From a checkpoint of a small mixture-of-experts model trained on Wikipedia.
Size: 11 layers, width 320, vocabulary 8192, 86.8M parameters.
Experts: 256 experts in each of 6 layers, 48 SwiGLU neurons an expert, a shared expert of 128 neurons.
Training: a variant of SOAP for the experts, 542M tokens, 4136 steps.
Below are experts of layer 8 (counted from 0) of a mixture-of-experts language model. Rows are named router (the router's row for the expert) and show model dimensions 64-127. Each number is 50 + 10 x the weight over its row's rms, rounded and kept within 0 to 99.
After each expert's rows: a language model's description of what the expert responds to. This comes from a sample of Wikipedia text that the model never trained on.

# expert 39
router:47 48 40 46 48 53 60 55 59 34 35 45 43 47 41 41 38 62 59 41 47 34 64 66 52 47 56 55 60 57 33 50 54 63 63 47 71 38 55 35 56 27 52 54 56 28 39 44 59 55 59 38 43 53 54 50 38 31 53 42 51 39 49 55
What it handles: Given names and their pieces like Dan, Eric, Jay, Dwayne, plus there/There, and line breaks, pipes and digits in tables and lists.

# expert 11
router:54 57 37 54 47 39 55 49 42 50 32 56 41 42 33 54 20 52 45 37 52 45 44 61 64 32 61 40 49 60 39 33 41 49 49 47 70 45 57 66 62 42 59 44 60 46 49 51 55 46 61 34 38 59 44 52 61 46 47 67 44 59 62 40
What it handles: Articles and digits after achievement verbs in sports and award text, such as compiled a 4–3 record, scored, won, received an.

# expert 63
router:35 50 41 36 47 33 51 50 54 49 34 42 41 39 32 59 38 43 42 50 63 45 56 61 59 43 53 38 60 54 52 46 53 51 58 47 67 53 61 55 53 35 57 51 38 52 56 72 51 55 53 52 34 70 55 44 49 38 46 58 65 63 41 41
What it handles: Measurement units and magnitude words right after a number, such as mm, kg, mph, million, billion, km, ft, kW.

# expert 55
router:38 48 28 39 31 21 39 56 57 44 27 40 41 32 41 38 50 56 48 43 45 39 57 56 68 31 60 34 53 54 50 62 41 71 62 33 63 58 56 47 61 31 64 56 53 51 49 48 52 52 48 44 41 72 61 53 37 46 52 48 52 44 52 63
What it handles: Measurement units and coordinate symbols such as m, km, ft, °, ′, ″, and quantity words like over in geography and species text.

# expert 30
router:42 64 39 47 44 33 48 48 51 37 44 42 54 49 37 60 28 53 54 43 51 48 69 65 55 39 61 41 40 66 45 58 50 47 79 52 83 49 53 51 57 37 49 41 68 49 43 48 46 49 54 46 39 46 48 58 57 37 57 55 51 40 60 54
What it handles: Personal first names and their final pieces before a surname in tables and lists, such as David, Steve, Giuseppe, Ludovico, Andrei.

# expert 61
router:53 55 36 34 41 32 50 33 50 48 39 38 36 48 57 36 33 58 46 41 46 53 62 31 59 37 55 52 62 50 43 52 37 53 61 51 74 41 50 60 69 37 49 48 46 31 37 46 46 52 38 47 39 51 45 57 55 37 58 44 56 54 51 35
What it handles: Titles and roles like Member, President, Minister, Lord, Judge, plus British place-name starts such as Mer(seyside) and Air(drie).

# expert 34
router:58 48 43 40 53 27 57 47 61 46 35 49 47 40 41 44 28 53 47 43 60 65 41 49 57 34 62 58 60 42 48 49 43 60 63 37 68 50 63 71 54 39 56 61 45 60 52 52 48 67 60 38 38 56 48 56 55 33 66 36 55 38 36 41
What it handles: Pipe separators in climate and date tables (Apr | May), spaces and digits before years (January 2009), and country-code letters like LUX.

# expert 7
router:47 66 36 58 51 23 56 56 55 30 31 37 48 56 34 39 32 61 52 52 56 62 52 48 61 40 60 50 58 50 59 44 41 49 56 52 64 53 63 67 66 35 56 55 48 51 53 56 53 50 55 40 26 63 52 43 53 35 45 63 53 52 51 35
What it handles: Bullets, pipes and line breaks in athlete infoboxes and rosters, plus sports terms like touchdown, yards, NHL, goals, NBA.

# expert 42
router:40 50 34 57 48 40 54 47 55 36 36 45 47 60 38 47 41 38 61 48 49 66 64 68 63 37 59 34 67 55 46 61 51 51 66 34 75 56 52 60 61 40 40 30 59 52 50 51 35 47 50 57 37 45 50 40 41 44 63 62 53 47 52 47
What it handles: Middle and end pieces of Greek, Italian, Spanish and Slavic names, such as -os in Panathinaikos, Alfonso, Agostinho, -ić, Roman, Ivan.

# expert 15
router:34 63 29 58 48 55 37 41 49 33 44 33 27 50 40 49 45 56 39 47 44 35 70 41 67 46 54 48 40 70 49 49 57 57 51 53 66 36 59 55 51 37 50 37 51 37 34 45 43 61 38 47 56 58 57 53 54 40 38 53 57 46 60 55
What it handles: The ing suffix and its variants (ting, ling) ending words like Filming, Rushing, Dialling, plus line breaks and section-heading markers.

# expert 29
router:53 53 26 51 41 33 58 50 58 71 31 33 50 38 31 50 47 55 53 54 54 25 58 39 47 36 59 40 67 60 41 53 43 53 58 26 60 57 51 59 70 32 58 51 52 39 52 46 69 57 49 43 52 57 50 62 44 46 55 48 41 57 61 35
What it handles: Digits and suffixes in list-style data fields, such as GNIS IDs, CAS numbers, -idae family names, and table separator rows.

# expert 8
router:44 51 48 42 38 28 54 43 52 33 35 52 38 45 45 41 44 37 43 30 64 33 59 39 60 29 57 37 58 46 58 44 34 47 58 36 60 48 50 44 60 35 48 54 54 46 37 38 45 51 42 35 39 69 62 52 54 45 48 50 58 44 58 50
What it handles: Short linking words and symbols between items or quantities: or, than, over, under, near, plus/minus signs, dashes, e.g. 0.08 km2, or 4.16.

# expert 54
router:47 49 40 46 58 26 70 46 64 45 33 49 55 37 29 42 38 56 54 55 42 43 67 55 59 54 49 43 55 61 44 51 41 35 70 41 56 34 42 52 56 41 56 50 40 53 60 58 41 69 59 30 37 50 43 41 39 34 51 40 72 49 58 50
What it handles: Three-letter country codes and their pieces before athletes' names in sports results, such as SRB, CRO, ITA, plus table pipes.

# expert 40
router:58 51 53 44 31 40 45 55 50 42 30 47 36 52 36 61 34 50 49 54 47 53 64 66 62 27 62 48 54 58 52 56 63 47 60 35 52 48 57 50 60 45 55 65 49 51 50 54 57 61 57 51 41 67 59 70 51 49 57 36 53 58 56 40
What it handles: Word pieces right after an initial A in names (A-es-thetic, A-mb-rose, A-is-seta), plus year digits and pieces like year, hour, round.

# expert 43
router:36 55 36 63 45 33 51 49 79 40 39 51 51 58 38 51 23 49 61 52 66 56 49 49 54 42 44 29 45 69 41 50 46 45 60 53 74 48 47 66 58 41 52 49 65 64 44 47 62 42 47 36 25 63 61 50 44 49 55 31 46 46 39 46
What it handles: Syllable pieces inside Spanish, Portuguese and Arabic personal and place names, like Du-ba-is, Lo-pe-s, Glor-ia, plus "War" and table digits.

# expert 26
router:48 46 26 58 45 22 47 38 60 41 30 42 48 67 50 51 30 63 53 47 42 35 50 54 57 31 55 45 59 48 56 53 64 58 49 44 59 46 70 56 73 44 36 46 42 45 49 31 48 52 57 44 60 50 43 66 39 41 50 49 45 46 62 38
What it handles: Header words and cell values in wiki tables and credit lists, e.g. Composer, Votes, Apps, Pld, Score, plus bare column numbers.

# expert 21
router:58 61 29 45 54 35 53 37 65 47 36 52 35 46 52 43 45 53 48 43 54 39 47 61 58 45 35 41 43 54 42 56 39 60 63 46 65 48 66 68 66 30 55 48 55 57 54 41 64 56 34 53 45 57 41 42 54 41 51 40 56 55 56 32
What it handles: Scale words like high, low, small, length, price, and mid-word fragments of proper names such as Kew or Gowtham in infoboxes and tables.

# expert 4
router:57 52 38 53 31 45 57 36 55 47 29 39 37 50 33 42 39 61 45 46 62 51 59 52 57 38 41 40 61 53 51 63 52 52 70 37 61 70 56 63 62 51 53 54 49 55 38 55 42 56 41 47 51 60 53 50 49 39 38 58 54 50 48 42
What it handles: Inner word pieces of Latin taxon names in classification infoboxes (Rho-dophyta, Le-pi-doptera), plus military and police unit words like Force, Regiment.

# expert 35
router:44 47 49 60 41 32 53 38 70 54 42 49 31 68 43 45 33 61 55 49 61 55 64 46 59 28 60 43 44 48 38 48 51 63 73 46 79 53 58 41 56 28 41 55 66 53 53 54 49 47 68 42 40 73 55 40 41 40 46 61 57 52 49 46
What it handles: Plot-summary action verbs and subject pronouns, such as returns, escape, decide, and she, plus sentence-ending periods and line breaks.

# expert 2
router:65 49 37 43 25 44 53 39 52 43 31 52 38 57 25 63 31 43 44 45 50 54 51 47 51 47 70 39 50 60 59 54 64 61 65 36 64 46 54 75 63 49 58 61 57 68 47 51 56 49 41 47 34 57 70 50 47 33 54 35 44 50 38 47
What it handles: Digits inside years and scores plus words like year, annual, consecutive, first, often in sports seasons, e.g. 2020, seven-year, 5–2.

# expert 59
router:37 46 47 46 21 38 51 47 60 53 37 58 34 55 30 32 42 62 46 34 45 46 74 45 50 30 68 47 44 51 46 64 52 44 65 52 77 44 64 59 51 25 48 50 54 31 38 42 46 56 51 47 29 52 63 38 52 35 54 41 49 50 43 43
What it handles: Minute numbers after scorer names in football match reports, such as Morata 62', plus plural people nouns like students, women.

# expert 3
router:35 64 34 53 53 22 58 53 59 56 32 50 41 51 35 41 47 48 50 49 57 39 54 46 65 22 54 38 54 67 43 50 42 56 76 31 66 52 73 47 58 24 48 49 39 45 52 58 57 49 71 35 31 69 48 47 51 55 71 49 61 38 55 30
What it handles: Tokens inside biological species names and taxon lists, especially epithet pieces and family suffixes like idae, ensis, aceae, often after a genus.

# expert 46
router:46 57 45 42 29 27 57 47 66 50 35 42 46 45 37 37 39 52 40 35 55 43 51 66 56 45 54 62 41 52 53 39 47 49 63 51 61 50 64 50 52 43 50 35 55 40 49 54 53 60 47 34 43 48 59 58 42 43 41 49 59 48 54 41
What it handles: Second-person and first-person pronouns (you, Your, my, we) and word pieces inside quoted song and album titles like I Have, Only My Railgun.

# expert 51
router:42 52 27 48 39 37 58 53 60 38 32 36 45 51 45 46 35 55 72 71 70 23 57 56 50 49 65 45 51 69 51 46 57 25 59 41 64 37 72 61 64 37 41 47 60 47 51 48 49 50 49 50 43 69 36 31 55 38 56 36 60 45 47 40
What it handles: Final digits of years and numbers in tables and date ranges, plus word endings like tip, ip, Jr, Team in names and titles.

# expert 1
router:52 72 29 42 52 41 46 47 65 52 33 55 55 36 22 44 35 33 53 55 58 49 52 71 79 45 56 46 67 64 43 56 56 47 60 57 72 48 59 64 58 36 51 50 41 50 52 51 34 50 49 32 50 68 54 54 55 55 58 59 58 34 49 53
What it handles: Word pieces like en, ven, gen, ten inside names and words, plus "of" and digits in tables, e.g. Li-en, Haid-en.

# expert 36
router:41 54 40 51 45 32 59 41 61 40 29 43 43 50 26 36 35 61 46 28 51 44 66 40 54 44 62 49 58 72 41 48 61 39 61 58 64 40 51 46 61 44 42 45 55 39 45 40 32 57 47 33 47 63 40 44 42 43 53 38 66 57 38 50
What it handles: Inner pieces of foreign names and code letters, such as JPN's P, Zelda's el, Zürich's ü, Hiroshige's ro.